{
  "n_layer": 9,
  "d_model": 224,
  "n_experts": 128,
  "experts_per_token": 6,
  "d_expert": 48,
  "d_shared_expert": 64,
  "activation": "swiglu",
  "moe_layers": [2, 3, 4, 5, 6, 7, 8],
  "router_score": "softmax",
  "normalize_top_k": true,
  "routed_scale": 1.0,
  "balance_loss": 0.00463,
  "balance_bias": false,
  "shared_expert_gate": true,
  "init_std_router": 0.0276,
  "lr_router": 0.000753,
  "n_head": 4,
  "n_kv_head": 2,
  "head_dim": 64,
  "vocab_size": 20743,
  "norm": "rmsnorm",
  "norm_place": "pre",
  "norm_eps": 1e-05,
  "positions": "rope",
  "rope_base": 10000.0,
  "rope_fraction": 1.0,
  "qk_norm": false,
  "attn_scale": 0.125,
  "tie_embeddings": false,
  "parallel_block": false,
  "init": "uniform",
  "init_std_qkv": 0.0418,
  "init_std_o": 0.00921,
  "init_std_up": 0.0418,
  "init_std_down": 0.00614,
  "optimizer": "soap_variant",
  "lr": 0.00313,
  "lr_mult_qkv": 0.5,
  "beta1": 0.95,
  "beta2": 0.95,
  "lr_head": 0.0156,
  "warmup_steps": 200,
  "schedule": "cos",
  "final_lr_fraction": 0.0,
  "batch_tokens": 65536,
  "seq_len": 1024,
  "doc_mask": true,
  "train_tokens": 277200000,
  "steps": 4230,
  "dataset": "wikipedia_en"
}
Below are experts of layer 4 (counted from 0) of a mixture-of-experts language model. Rows are named router (the router's row for the expert), gate (a neuron's input weights, with its number), up (a neuron's input weights, with its number) and show model dimensions 112-223. Each number is 128 + 32 x the weight over its row's rms, rounded and kept within 0 to 255. Numbers have three digits each.
Before each expert's rows: a language model's description of what the expert responds to. This comes from a sample of Wikipedia text that the model never trained on.

# expert 6
It responds to: Descriptive adjectives of size, height, age or degree before nouns, such as high, small, large, low, upper, thicker.
router:113113105133167146187193114139164139119104075090153111096181136180132109142112126121096168132069132146136160132121095135138136179142134139175176160122154094083110106097123127121158097187122175153134116183123138087131099183131161156062049129146136105141139121125187162165168081124112057083079141147161117163090158199096124143127137072108
gate0:142188106167165112104179083141137093113102102149144212123112133132115078122144080142146140117142068109099111131135138158142189125147142174147159148050111126113096160030139108116160116130140088121123194145130154146080090091147161147081124186145103127090071124144089103089146127119158156214139155136144109091147089077080209141162104168105
up0:088160178091152126140136116112159164113154154138103121188102117151121180141129165110150123148099136124084128134130144127161090143075166179160095080172100125197106148135130184112202105170163108148139145089115123153137126135204097060077124154148142157103176138220092088135202113158220201127138121087095121109110101136125138133162126143171

# expert 34
It responds to: Nouns for a person's role after his, her or a, such as editor, director, member, President, footballer, in biographies.
router:114112125127173106160093089209157118144184219134166109198128123093203127196164138094136133126104104189118122093155180117163135078130112146113093116180158089124159097170108105122151098152188078095177134161173141150087106155142065162144188095137091074158102069125143084157101139079186139107136147172069050156152169119091167176128096114100
gate0:128191122109131174174146139089179158121059107163131122092113127141084111129107199170122100150080192103151085177136112120093161164117096158170155160132131163120118181106069178180088080080069157127119183125073112135131178130188152089118091101115118139181110136142195147124167178202132155119108087126116113109134108124115139113082164140101
up0:133146138162157168249179137101117154173130087148102099139099097144144158069127151207130103097165110131106167150097079151178120115172158176063164120142198098130140163098132121096129133152188129091088120127087159175159071149099143085111128145090087128163088150113152165132125062121131188141098168105165197123107138125187110133154183188086

# expert 14
It responds to: First half of a year number, such as 199, 200, 201, 202, after a month or comma in dates and tables.
router:129095124121161131096121064098145126143072150134111072144108122123126052192193135132097163188078134163136127155152094160164070122108108157165185152182129118188123159123104067094161202091134097126148058099129114091140135161149150165155125132132139110106158143114125159115126099111178158129107156134120142064113090109174109157075114161068
gate0:104091115205187135134127119115114141126138097155075115084145172122097171126111142156086082189093074168086105117168122101073093097138142208082163091105120151070107074108121148150095141094053114117067116090125174124134131108115112076080149073090115118108150086082144115167133093166105146121115121132136168109102102188135084181135111129161
up0:152139136130163157089198191127143119169112108137147174108110138145079144119147172107119120202126112117124149103154159172196189208105136142113129118154082093091131103159147145161222181094133123102158127122103178115069151147133215149089134160151113124108079145077074102137125075119158152143125173141171151118126129203137114159119127132106

# expert 32
It responds to: Verbs and adverbs right after a person's name or pronoun in biographies, such as was, became, currently, served, joined.
router:052112138131120153132135117146085108089123128105129121086106181135161144100122197100124125116066139077116137191121096155102153169119132110107102135137162161083118121151060175145108105058199127158095169108166179159111140161107192144121144126078164107155146149169119106159145170169166189130153181139136159159136131096135171181107113160160
gate2:138166100148173116147108162136130157139131151104104162109150191102116104148149153072101133063162079091129195133163190147153123174107172110127119135110132096123122144172097123104163098182096089092165062115158088077129196098138119157091137095082144178112166170176150132128144172144122121163123047139129116117147107162215146140068174109106
up2:115083148160130170128190100161115092128112098143133136117214112095075126094117157105165087100087156116154219173146155121087154130132180141130080137113103132091118088146122159151099098128098097155122133092109164129125129019074113133117141153079134088155147095130062142114125157120195122130120163102137135097109178143143120134102098111166

# expert 42
It responds to: Adverbs and modifiers in sports and career narratives, such as later in two weeks later, more, better, first, debut.
router:161071121197179155212086103103138120118074109129103125146151154146139078194143117182141100115063124169077138095110108148100079067068152119143131126097152140122166138131107135128133103138163151095137152181094149109120115095111156141136115163131171112113125120115106119116076146104093167140128109151171101166089103092101147126100136133138
gate0:173157137125181145157092142129109122133155066138131070120124172154220104146116133129133140102091205100129142135111126166136124107131149115108102139068113110101106147196121104109142076171187125134168156164093088101085102105147072111159130168109156145139137126112135116130129162108093137137096158090076127059146103156108048123082149119141
up0:117109151105157184114092119158133177192131116107110128144125088177141093141122142152111090100181175151124105078080129111135122103087095152153164120160127101167146133131114092091140105118087085160117134095141128132138125158138112154112196167195144143132097161173118126110145085109127111144129099127127064097109110168109142132088128115110

# expert 17
It responds to: Nationality and colour adjectives such as British, white, local, plus odd mid-word pieces like the or in whorls and ental in dental.
router:126146094099139156144136137104121155131113125154100125114061094145155115112091073110071078112117104153143149150126168168114188159115122130161155127170092131080113099123161175117114087098052158130141155152112115128070111053124095157171092159191109125105097032056138127166095084063180140111099087164142092023117101115125097144105150142143
gate0:138134070132102103136097103106113142131137063172161137099183122097106123098179122122138114099171101079113112193134077148129129172150125125155185119088153142075101125107163116168165138115090175094084111146096167112130154136183167093124078127118084118134098074066103105131155118065087111080136158147132135122160186142131086135156045153134
up0:064181058164124181152142162117099117124155168097150149170182166202112167100169117130165122158128067141134182147112109077129169150144120066092115126171133088136071130127113091093136136112139127130119128113136128089072159143087111091112108142112085144132033138128137162152131133188127137119184175169129146082138103156167178162080095106112

# expert 24
It responds to: Lone letters or initials starting a token, often after parentheses, quotes or table bars, such as Group C, B2, b/g/n.
router:198098121188154169170091133123113163096113065103145171096102162117082075153106176143160086082152110146097080117115171122134153123123193126105152144123116119122161118183177134093173147132083128141181158150177082099108140136124081151098119115123105106094153171057124118100158119138173133160097081146128134203064124126173128114116166142173
gate0:157121142089101166110128120141155164211070127138114089125176161119136073171137133175135125161078156139133149139126143140092160113132118087150143122144158115086162084150090120143174123135169069095101140051146109090095126145112126095087143031118165089147118137164150118154066194107101104146127100135105120133066142182134121088162148107085
up0:164153141099124137145120123129068141179084119109140080122108143140125102149101148063127149052117143115102108150148131119143107144115139139102074147132060117116087130201144161105147146088062160128152124123051152115099160131143032177210151162203150142111115139104095075139102126137091138153101114165120139117139128208147106142096114148100

# expert 20
It responds to: Sentence-ending periods, closing parentheses and quotation marks, often fused with commas, such as ," and )., in quoted speech or song titles.
router:094148100077109134085128091167107141141137121140154142075139149082159123151110202104142165168128161141089129125135159124134183064145056148143183117153157078139136129107133097070184127144130133105089104054170130147080125116116071123153129133082147064104151119091101133142067145158134111198164176073140093135145160165149111173104114130149
gate0:080132161155194180088089071101117147153146057132160088112115089109067092129086086106066070060118173131161130189147140129111113161162171079105166062098163130149135137172114190106109108146129104113060154159166063145027128112123139121170136164080115144142095113134110107170152120080087085166119109138113141120109139132158153114138147115144
up0:106144144157161094171166191137059134139141154129068145126107107120104194139134128201130106127117095107189158126068095180113084089145150146087099109157111104144129172156114108115139176117108135151129101141076161180146169166134134112126180169090111150102127107166116052190104107106130094158146056178177127067091150083074105125157162182148

# expert 47
It responds to: Prepositions, chiefly to, right after verbs or nouns that govern them, such as referred to, consider him to be, moved into, amounting to.
router:204093122172104095096066110134137147134070183121104129108146074091074069098131091129122129157167086091142151162098104123106100154125092105134157094113143176109112163149182085113083103141121068115161119135120091130089153112120149095136079140191113156155137114166187161167150168196087143133164128108106129106171099091114181166114154149111
gate0:105168157127141135135151125113154125193106136091142147140162133116162098172149072153097148131105142068146150145155152113139109105162139155076121102108125148144136079098063114161108142142162097102165144174147151134178144127162066071070126130183179111054176145104217101076166153181142133150135099088096131153086095136187148091072128111153
up0:164139112121086159136082162107064137075135122157118144125083145175048092116123085120116130172170108137158129110126095067097146164100072084159053142098024159100110097138159152151155150121126102154150110094161109141184104122140105143181129161140149139144150121151085119134111148142096118135126133127163126091095108098120092118155121079144

# expert 39
It responds to: Commas, semicolons, colons and closing parentheses after names in lists and tables, such as stadium names before city in sports schedules.
router:135124146147081121105097113133089171110181154168128084142141132103158129108140125128159133140091101156138138147115177172128148112133138169061124142077135134081140106175145109136185173169158184129118124166117199085100133126115194088146127098138136112121133150136090123078075177107146139141172161093204178182063117127114180067117095133161
gate0:149160111169197132114110114127101187164114088112076174128141108132154103133126100152187117138097137139108139186147135114112132095108182105138102146115161083084103106119210116118147097096148107147210175145117109136167100114143098165089104073075083210105124107123147136116107126081108130110171090168149159115118073170114157132114099106174
up0:082094158099108146144160150121056113089153121205145082073142161109191158159151136122120099144143109180104120168115173080156096120140142143109105135137116108094153045123131094202132168116120138116184118174111180101152157127112183183165159142142100137104111143186097130119116104123120126121083179127187103108085061176202114073143150123094

# expert 22
It responds to: Sentence-ending periods before blank lines, spaces between month and day in dates, table row ends, and See before headings.
router:128126108163103131103096188174091058151134080072101090104071160147179071079150119095122128111158107156100092144170133078143112124198111150154118061155176147080178070144155076135132083134078093167163153171159178113165085141162095161078148124170113148110121161119173154098093162146159125155093158120145125083142077150100111133152128092100
gate0:127172131126115092061108134145095113032177146186110122169099161102101177195122097102137188154145116105133132089131128147058128160112164157173087111129124072111147084102027112105158123149125071167150116108124156153104118128110125142159138144169163165116137153087102100057135079170077126173098087131150110094131115052071079103141151053100
up0:135090201167082133164139149140156064141134124120147135103102120131163192152179155148111157093107099136104151132162125119153115085116185148124127158125111095145131172154147098097110149098126151109165106199087133122178126138089109109129130207158166184153113125088143113090133049128104099213166149129161095127125098107164162146047135136152

# expert 23
It responds to: Digits and short numbers in tables, decimals, measurements and dates, such as 0 in 0.2 kg, the 1 in grades 1–12, and 7 in 7.5%.
router:119118090145148102133093143153140191125114072150104076080127093167123087129109136163161044076132126114084069122146093139169147140090147189135120121153127152134133163124136138147126090118142116130124126133074176082150135167160156104080101117079138178130127123129153080149163099138119103159131078168165193161063113196172061105100077152134
gate1:177134102102047132151106174132117125111093125133134140130139142106110110125093122150130163109064161071130077174121152105135141182131101153125183099109045111103100120117177119161092119163110106099150172082072143168204130119098141126111098156139112096122117151115099156146225147111194132095089138140071104153154070156173101124161094153146
up1:119179119143168118137068119135124140186120121087086108128111096159173104111129211142079055153092182118144117037181139124136092147116117079065113113144156136119157115170056097107136094153105126134085108091106131096130219079147155108156105156185100117132137089080103098113063163168128219097164174096077172065090040128158138153084119126172

# expert 50
It responds to: The preposition by after written, sung, novel or recording, plus via, with, under, featuring in music and media credits.
router:104164108145160102097136111131141118114187116127178157120087125163104192094108094130177133106076101144147205131157167132158151090101166074125088156184141133137178103099142141110154070120125040136139144114164093089104168087148072166188095121167177125163109086124097182078101183120148131094136193172118170137111173173141176135107151110155
gate0:156197050093075202069171111095132128104110094162099131090096107096127107113103166049152110112079148059134131091122128147137146145138138147158166101164116119138131131193176131114070142177084133109143091062126165169116101085194159153158057134112110135118167107120186118154173135116095173107127125130157206101174155143074144184078173155183
up0:060129083176150096046102112101094186140133072087116175172160111106139136123120160029177123147140119146134106107125118155141110135110160117141088145141114119103126159203108078084144164115172199150124163127132064141098070111156132150109131150139165142093112124158176137140111142133166154066110163164138139135127087173065161111108084140104

# expert 7
It responds to: Tokens after a person's name, either surname pieces like feld, stein, el or the following pipe, comma, is or in.
router:101197151096158110128142129095118044109144162104159119082151108090149206128170103101176109182122080116134199150065173151128148162163155097065114106106125092138112098074152129162144168103156149137106144151160184133112119141160172098111070152150139134153107133180167089095142136149145097080182191107088148189155121086076125102069096092117
gate0:131171147116121118075076082088110163155122132070174135144176133169143138151144168144132163098151117160141124173140139171091160129194137150146142091107137190148126080067068094133106138162114154138150157153143145095128122114150165074182161161145161112187133147101094111153160097198114160121108119071141138178099144064152140143208169140142
up0:130131115135093086140185065139105195133120121132135087121187084109096149167140149148120079077075122134153103155141134097101175162152162145107081053118120164150179159134094126158209067084116105056141115096148097191106122081092156118142110138071139158144174131101109167133160106145122139154141113095119120163154103140131125197132122153204

# expert 48
It responds to: Middle or final syllables inside European and other surnames and place names, such as -in-, -and-, -av-, -mann, -heim.
router:082157065181152070111160109138107208116139169084088112156095110099194166113128127096104105141174123111163120124061095152152098148161145158130175109155126174139138174125100126114154131113138143183097109104059180069105071100121108119131132157101070129166182113131132094118148166141081168138123134107118141140124157067068121137119132088153
gate0:063092098123186171187138152011179121155132140130138120142035158072203136139069162116183107162072078118169144146183093174123177134083136152103101129141121114158165145114115026159123150165108148075127148171167153119112120119135150126109095183126176118129133078180115046124133176157097142174184146139132153127122108124129127166090072147175
up0:062150097121087125175151139141107143141126166147142107089129170135182138113128150127198121155122141111139125145152117181155130160163051090139163134131134079111148090115127129061149093156108109128095168157136181153104157077130135112129078136146082074202171175124112104117123155167116125117129147162150164144104159124122164111126088098122

# expert 53
It responds to: Prepositions and verb forms in action phrases, such as relied on, against, across, carry out, and endings like ing in avoiding.
router:169168125179147157124155088137125072157046117120101131131142138063112076114148118126129139136144161077126101147130178134088121172146120136135134151112096145111158143128113127129097113112157099092100115079105103140117126074153157050080108132146128150162120101152111106123127165191102214127089137129083120177106101093106176156160186181151
gate0:127187117126149088089115090123120075148160129087097149119164141160149104148170117138144096113129138110151130083148139164147139096086138129106104118126145115142122208150104146072153164105129149092132147162129117168125102144125121115147119111101144173148051095119184128160052192107140115106133108099055145162132096092110133137211142132159
up0:134170103148154097115102112138119069178104130116128101176153141121074082045125054135156118175133107176134096100129115117069116103115116083138098100120119123114118130140118130118055118165125141125109193163209099143144113135130087128140095192192176125106191104169123132139056142178146110127121140119097153142088137082149169122142079170127

# expert 5
It responds to: Common nouns, mostly plural, closing a noun phrase after the, a or his, such as games, habitats, students, time.
router:186103095073121100146111153138144167136106082179126107117123168121143133136135189131122096083144139081163084061125114109130096120115153198115170099073171128136099088124089129128142088082106117079125174103091145212100056158105155127108129151108154095138127179131109054190098107087132135155161095153132116141081185147084125109171118124144
gate0:078113146151111132193080150152166104155169093070121168112144162144167140171082139091089150118131196108141148138166132108111125128183130158123130144141093112124134151112122221149155110096138140122158131069131116176176167064179135146079083103165115114100111071187173192157121229143152095184097156111129114068131144082116134146100123114126
up0:097096119174205162184105137121120093162142145118100087170124183077120156149128125121096148146111102178157150130103094123121142148154096120159134097121126159148085115084143139083091115174059050146142111087114088142132139090171112156170167137174100116130198128188131070098145185120109129207115122130130153125176154101087131127138194092123

# expert 44
It responds to: Common nouns after the or first, like version, edition, round, top, and noun suffixes such as -ation, -vision, -ention.
router:143150097169084151123085151074096103111116128135115089168136120114128116160164158183081161101165069075168123125122100071145111154184122179088148175074145127187192143114090131065151144168133148113094140136091163153129068179112086077103179074160197129073104140123097143138084123114082106118151113147153169178124150155133118088133099116188
gate0:101154104097118106166049133111130142126133116192171085137170104165093106130148148164111106078167120133165156144101144207095068143054100183148173141115120166110098110136136121159139147069116122079091146159136169151181170136135147126101144087122138084146143111152147155145119133130113071128046137153106134138118097082136133070040088186095
up0:130119143107116137131133110170110145134139153150068135057159085133079150179181162092143158146102134101081129120128156028113129105139099087113116158123135100129161077208150154148149172120166092178144135143148119097113072065161121105161143116136166170065099130094101133067172107128129139101159059126075169146081130098122119126149135161159

# expert 62
It responds to: Domain endings like .co, .com, .ca in Website lines, plus organization words such as Media, Press, Research, Entertainment.
router:099122145130192070081082182148148188075127114151138136154144128103141183177129149126116125115178089120101118129084112128195178155112183087108150122107096116142158096080040137157109122120137074136127117126113123105117175124110129154116096136123123149129061163115185125126128075144117095199074056177137162082153133131112099081118106152119
gate0:132126180125148086048119182171103150066128138122191158124163146184177152102140121105104140139164119117104139130130123176104118123115062101120141119093107147165139119141069091142086148113060115114162119099127145101095160145156123113215133112133164066134126166154090048103099123131104104147090090098072128127121117104144152032080163080078
up0:118173136112089092147113075107166141110107121147108090163066158128048121125130094066137079118131091137096091176109165134127150170086136135040106103118208164142146114110114115181179167161099205156148169155158096154186145094116160144097123158146139108153113184174171117070108113137121078106094093064105081173107141092178176136151101149127

# expert 9
It responds to: Paragraph-ending periods with blank lines, table row ends, and words in biography section headings, such as Early life, Family, See also.
router:164111138120090144219134138101139093074135126139159133116134139128120140103105133165115151102124131183130121102160111175150127105136133207084148148158127126121150154116200109141104104163093096146139101120105174202132153098128109176161125179148124050070089089190144156100115159072148158063104113121145134099085099112110099175075119119145
gate0:057144111100153154076136114156168164075143241113137129152121094133117125123128098165187107149136132120134111105122144125119149128148158081132108128109179175145126141131127182050111106086104158166144123124150114129142164126129183128157088114101093063137135090164179154054162121137172109102118141148070099125129176122104037123138134142102
up0:074168155121156150132116141074156072104126115136070171158163117084132071107122156133147136131130086120091125110093085053141110175172164131087155105124068110130164199165071132128152136088180175148113115115121159115189165127119060062075052092161170148115127149183077152151129128138070132157156131111141173108116144140153144101103095090153

# expert 54
It responds to: Sentence-final periods and decimal points, plus endings completing a word such as -ure, -ere, -ear, -are.
router:125117145080102126153104086153124087170110130105134085129144092068114093172174110123157099128103093126116132110104160120136185159098088069177201168162117081129120129194108110060166070105158091170135173104072143113120114084126072139131090120077185065149060129181103134160081090132123117170109105107140109101091092152090111147123089145142
gate0:168144111114100159127128105133147058077087131106131169094098083108095057162085224128072121145090115096119145155164162052131136147060106156137148130104112092116105106135063148091124114158072075149140152166173127136105087109140135163122152084176126151129145111148121142106213103101132153103148103142140121115074150183153165140164153162178
up0:142099143150115078119123065114125169133129114162050103139109145116153058100118122132165181136070175110126097077143124158159100119199133129131156145192119103092143170139090140078125157192117132138141119081151125145172176107121125157178103122112074085130169144150118125154142147138192185143115165084094155107114142141103141173109108148149

# expert 28
It responds to: Line-initial list dashes, table pipes, heading equals signs and newlines in structured layout, such as a dash after a line break.
router:133090135114113115202133157170124122165172158142107085119159167110094103113079146144117081154101092163129164206147156193111129171159149143071187085122079112093153109176106073142150133105182116135139062051143126209139164075118085129174122129120108108108110145127147115134156121173123130136099131088151141078112149171184174150100124147105
gate2:114150109105159111146186146068114059091096086166115141174094192159091130216178158148115160125101125152100077106138112134103156160094071140169162160201090112201062136159142117149128119103117095114136156109138161096136131146206085095133089172171171116147180131170092097153170141172080109186134123089161098098075110146099128145126067201118
up2:130142143116142094077158070158156105118134143105138124135125174094115127168097116137083089172153186082196140134086165093101112120094153121086110109088166119151129086091162139153188118120126190126123123182072072054120119181079126068100103093113090132113147128153093159143142095157150133054146176153169121186114132122127131099172174104117

# expert 49
It responds to: Lone space tokens just before a number, mostly in census and results tables after a pipe, and in coordinates, dates and prices.
router:184077170160104131144092134093124127082090176113120177135164135130117117150164176150153139117185159122171103152135149130159100159090116085115121138148128120134115137123135147101142144148154091165106162151150112172113163179156158166191164127157061176105132152132152142114093159111136124147140166139117097100117088157147117082083217127075
gate0:106074127122102131135102100160174064095133167093134114147195131114137083156090185171145117131151103080157118127140128125072095070129167129159104097121108176141103096125116151112125115142110118142094131119187105139167158142169070095131077155109112100101117166110091162128210066104202137133120099075125133144165148129192129115202167113132
up0:225141143166168125146105098078122105126163121085140120129151156152127099105162130172074114086084124158167095076052195122090189104175155148155177146195127078143091081125104091083100123167151114117107113112160107122149157122094161116125122095117124109101152093151118120140155115077077138144099097163037170106107135142185117106177172143105

# expert 11
It responds to: Opening or middle pieces of non-English names and Latin species names, often after a first name, such as Han, Ku, Z, rot.
router:080170149134102093168141169177125146131055090123126119136153108170141236075199141144121112134120091134163149120101130124133137171110136167127100125139181121151063139144140125148151152148137155115111160178084086134138159131111165104127134162136080109114119192112138137109161113149137141097129104141129109149149117162107093145153152146102
gate0:109147135132171108119095115153133131112179169141130145072142123167181162139105122132156150164122120123137178184160149125118156164125115141067119115112170151103131065155106084102124102117100099149138149104129105146131099152137042103244131124097095109200126142153149087110182164152174080132168113127138130127099067109147152112037118121097
up0:112124188159110134128193167138122102150128120114099175139160116080130113176132172168086117094141163082127062147139099100087182144113199180111153117130120108184106162200149073178086125090108115053114113105120142114092104094109156113135155147139186061061111143140105173126145126155099166204146121158167211121103124148158111136122180116072

# expert 18
It responds to: Commas and connectives joining clauses, such as than, while, although, according, and commas in census percentage lists like 0.6% Asian.
router:129135115093139151077128154111105120111145152158136151110173132094128146154158189115122109110131125137102146180116124085128135195150094145177211114094149129102094144084148144150109102073120127193123156152107224189128134108136179122091093116052147117090094106128084137127163125112146130117097156147155206102073150157074111114077092111159
gate0:144130098058141121138113118155117127165059066113152097168145137122139074096136138167090098132121117089121116133179181160103167070108180153095085071112099095182119140179178120141146095065117130133129171135117129134178128107151128115126142156147062161108109118069162124139114171138123158114218146116112085144153086169138123167155158155070
up0:084109103167150142151076123157147170128130124150116114085116098183156085161113170118144134115089115111128075147160103116150071096172158128141096143141202073113118136152100109098166117178138119126103135173122124119073120127141150145158093150106077125126074061200157152158162057117070134185128067101135128207072136144156152101078133087103

# expert 35
It responds to: Opening capital or consonant-cluster pieces of names and foreign words, such as Esp in Espectáculos, Sc, V in Vleuten, Var.
router:113121161145092198089154182090110076141138085065119183136117170128100159144154144143131095083125164150126098113110114104100156136078117167107085185164159071136131126142123145148153138069092129129142115128199072080108158128123117158101140122164089129093127152152116074106108121152142096158104145152120121196130143115126145175080138099140
gate0:140181130125163150114146181136157111153118139111157094116146214123112126111112096214128100153172149110107132091131162157120093134130087145131104123131097124099099079091117204103045121120135105167102133169134153126150143151107139100113125100123105034106184149171112102163097132150186122143190165103212130160062128127193159084062085121108
up0:101173126150115145165109133070070107150127064106151116112134137122080127106121118134095147177110120129108115131173151057166104134072111095150174130093139130159215085143128161146097098155127123118139099113165106125173044112169157112121099091119143155177102160091123103146158097112103109097117149172123112158152043070171090161148109194114

# expert 8
It responds to: Counting words like several, five, many, and the to before them; also inner word pieces such as obl-iv-ion, em-anc-ipation, illeg-ally.
router:112157153084156103139134203173138115093102153154135081074092114146098087184143155076185119105157105143101158103130077161099134150115100167184135141108149186124178176083170206091141116081100067128170068108138146112079132126189123164141064164149054132154109117135098154141126106077105103170106101106169111093146141119113131146076124151117
gate0:148128136132183168080125146100147161093076133128110109134122190124156122145032123124101130165131093123158119122192158153119150139164088128078122113164130140132168135116186161168106103102125204125125139159068109142092095121154063127137070094141173173116146076060215079170064142046124148137101070158080079143109160098108104098143108115139
up0:129159077122107046127129116089129193127129114151118122132134153121131145134138102158151110127112133133125133103145082189200117162104147112098153122126031082168086190149115136089145155130103096132111118106102112140119130128077069115159214094138148012131085212171130127149074136123122147154136120189143183151115103157130109122198153105121

# expert 2
It responds to: Coordinating words and, or, but, and past or progressive verb suffixes such as -ed, -ing, -ated in biographical prose.
router:070147126121097144089119124082086072116051160155111084156142146134118094174136105064085151125142166090155142132167145125075138138174146073144065154139144091072147118103120075098130121090185147104138175110140132129105135092198163129151146113101134153133112083154111186127097172079150107095085128116125140142139140116155156141082126137158
gate22:166126115081169182088103125077133223175100135109108120183091154140104082092209119133145130121157161159119114152152089141120163088126100116070140154118138136111122174135111081089165156127110138111093098142145081105144127130072044091098124113190111136179147129118213155222092168139104148193109093069128125140158156163115122148156145132153
up22:118152042118106126168157169106153115172153134133093151132089058098135121129117136125098205173125199123119101124112188037105047110182132128153105186178095110098177088153117086136130120124138141126141136093176128145111120118113133182126193170122174117151159165073066112134189107158166159115120113104154102162164155160079171149087137161175

# expert 13
It responds to: Place prepositions and compass words before a location or date, mostly in, also at, near, across, South, North.
router:139155116117111125090084115127154142132105169121098083164119169059098165081129104149106138175160149133075178123089121155165186042166127129071165151160096149195102159123150165067126160169100172156132200192068130087128107110079100102119132106162072135136116115181118107132111097139130151133117145117121151166153186061157121146142118111118
gate0:162148088163130104146112127137122151170079118119088098154112076085170077121197114164159058141146122113105118115095145171147133093123117184137146090066146151143104155136139079137076082159151102098128163130099112120159088114135089108103083152087056102127104109113132113177130104085161175161082144130195182158133155096126110115163201144117
up0:120109175100101117090206101187188097085089180093141047080125098131104076129173150122107160107120187114117198150108086118189115118146147195179150123188153100096102125141133116180135104156139133088210136137059162117138144129095170169125157155186127117139146134116114120095206081139128143099090133134159114155123156146103084141133126146146

# expert 4
It responds to: Words opening a new clause or sentence, especially but, however, although, though, since, if, In; also list dashes and table pipes.
router:093093146097085127184085134167158095119189113049117100065155092151140105104082196133171126151125156155120115115148146076166161139180129139116086151118086084062169115092147117173130164163163178118146167165140115087112193073131126113106128092179146165170096069146072165121197124147118097137129122097142127136147151178075126141156111139126
gate0:143155105123104106124144126171134107105111085117139170145190091086176107129211115166135131142138119087118128119158132087143119161064122139216108162110095105106141070139109161162174145157093090115147094085126114187150088149139167177071122087137106152091124115145113125106205136105173155132143140054155152137127121176145126147122175122145
up0:193071056126123157130177115164138119136146114112111102139107168095050117208106137085098098124092053157080137098128104108108122160147122137122131149119138148156165130157094134119096105093164099150107164165162107132127116153172113162085160162108178072145177124144168107154153144058138109086186139068160121160112155195131223169162143163143

# expert 58
It responds to: Past-tense action verbs and object pronouns in narrative and biography, after was, he or to, such as died, opened, sold, divorced, injured.
router:123141075091100157192142139149117111098144061163132104096105212082114113113125160123132107115066163073137071113175120152148182160081128118123061133139163140090153119084084171155109082038086085147174194131152148153150062131178186141129167173124099126168071133126103107143121148105220164122158136130142096155103141139126125139149148132138
gate2:119165078057183093125096097155075129113164084143196132120105113169109113154225219161131122105119159091124197121106125127147137167163142156110093142160191076071134095119178125152111133110083141147119112086107114107163105079163198105147059158093124116139099095095181079127078172105119124109181107148130130076081099130149115129094137132102
up2:090112132159124144189104163128157126115138171168085148121136129107125144127133113132111157167154061089144158159073091169121070152168175150160130133118078094144183111138062089120110165139168116081160105085093093147124157109125147155040115090095175128147121147130175183080113154166145123091044137182125138201119116097144173154189112140138

# expert 25
It responds to: Forms of be and modals in prose, often opening a passive, such as was signed, has been limited, may be affected.
router:150121110143111143137114147104148178127102110163127073122145114102194119143116197130147147109118137122166107121169087122146113107065126159117126151049132123152169120193080124137103176114118166108105157116117139188115051119115181145126148184121138079172134175120116136100162119151143181176151152170139146161121072116142117157112152082116
gate0:105116132093112207121135121086151116116095122087095076114107121164114131139142128125064119086124144131141195121147115062154167098086094163107088139156131137146122090138091196148190105103114182155109103119175189149124107128136133140090172149146140115158151140135138109128084150124177171133149092132053155117154104121144047160149071165152
up0:174127093160128131064153091146092149083147110097096096160156141126154130107115117162133096077152202053075098117140153110148147134137175114113118097120122122153111209143172137079058150130139106145137101131116121100175079097125104072186159122127132131162099117128131149168107125125116115110177151140105202113138108140159173156095156066163

# expert 59
It responds to: Final pieces of surnames and place names, such as ville, wood, son, ley, burg, ett in Moffett, ell in McDowell.
router:089139097170166127114131100175065120138144133133134125188123111085142181158146088123104074168117071104180154113078173160143120116157198132075179094120136135122123159108126134138104123115159157102103128118121138151098048138139122065127149147064102132100161119162156062128091139102113124111143103093092166135137142131067086172172096069112
gate0:136144056158164126144142117160154216120137089164119139148136097151149181098113135104115120161138125100121123164104191145104102130076176142127126108072098187091131181156167107118060147109166089113107068117062078125138098116157166098129112116118086106134094148134114159164128100181066097118097026088100124132122115116146138089159110162138
up0:147125157106156092143132163125180124165166138144198158187148162114099159114101153150134140156082103136169148124151149109161196180136135114085178095132080121084163136131127140174111147136098044119141091131052127167112141140150135090152111119102062045089127135093106120126137126151106066080091141115099143126154146171110071123135134040114

# expert 55
It responds to: Verbs like died, came, went, lived, fell after are, were or to, and word-final pieces like the h in flesh.
router:118114061111169124135144147162131184170126136114142127106162129081126104187115101079134130117090185086112100085152083111157128183165193103151145170033138112077187207074131109182157136140119158199103137166121101134135105110136106113183153134170117070154095116109125142123141152077131101120103099143118153102136102159220071133093114134188
gate0:123156120079097133101093169110094110098134077110132092111084198115117152200097110143119127200152162123186124089099108093147108160145149162127165143084166091160131151023139124160118150114144167174096154086150068136178129142141125121152055154126171117178174067061112072111153120068157119101119127114082109157094115170157100113131108108143
up0:055135110108105118146120084145122148133125131146150074121123158094112139196165147114181130101071166152160092115133167133176142219098214127174128147123187094109189107118054141099126092110125093134118172118146134175073120168114138144170145070147128105146125111136148142136143125067071088112133172102139125095108086158157093130115080118157

# expert 31
It responds to: Final or middle word pieces of personal names, genera and place names, such as -ina, -ana, -ville, Gianl-uca, Arm-ina.
router:144161113130155077089143102117051113135097094121109126176142092137110181116125085180110087144099115071194145098110087150118151114141147147117095039165165099148098131159111087139109106162180105108086121123108135119122109149129146092101131140084112092128118180096136072128108138098109099149163128087128155111151154150141134103183106139082
gate0:086119166200086122170153138173129109108102172158083068163070104158112159108167130151120110086194121084112113139091172146193169187126165139112120133103120151168131153127139130146130130110123112140088080106091137084154120142166156109160171124103097129134139182107165130071098064154133140149134135146121157106121134164105106087136127129067
up0:121144189137140123136209143136119132137092175143162110188116101102186156111125129113134145113141128125077139169119095084147066158155192140123111145128125151134050121086144159222089132122121141129098124143127165121079149177124147131152050028134064139191091177082222125136194130173161147164182121103113121102165133125146092085117179153127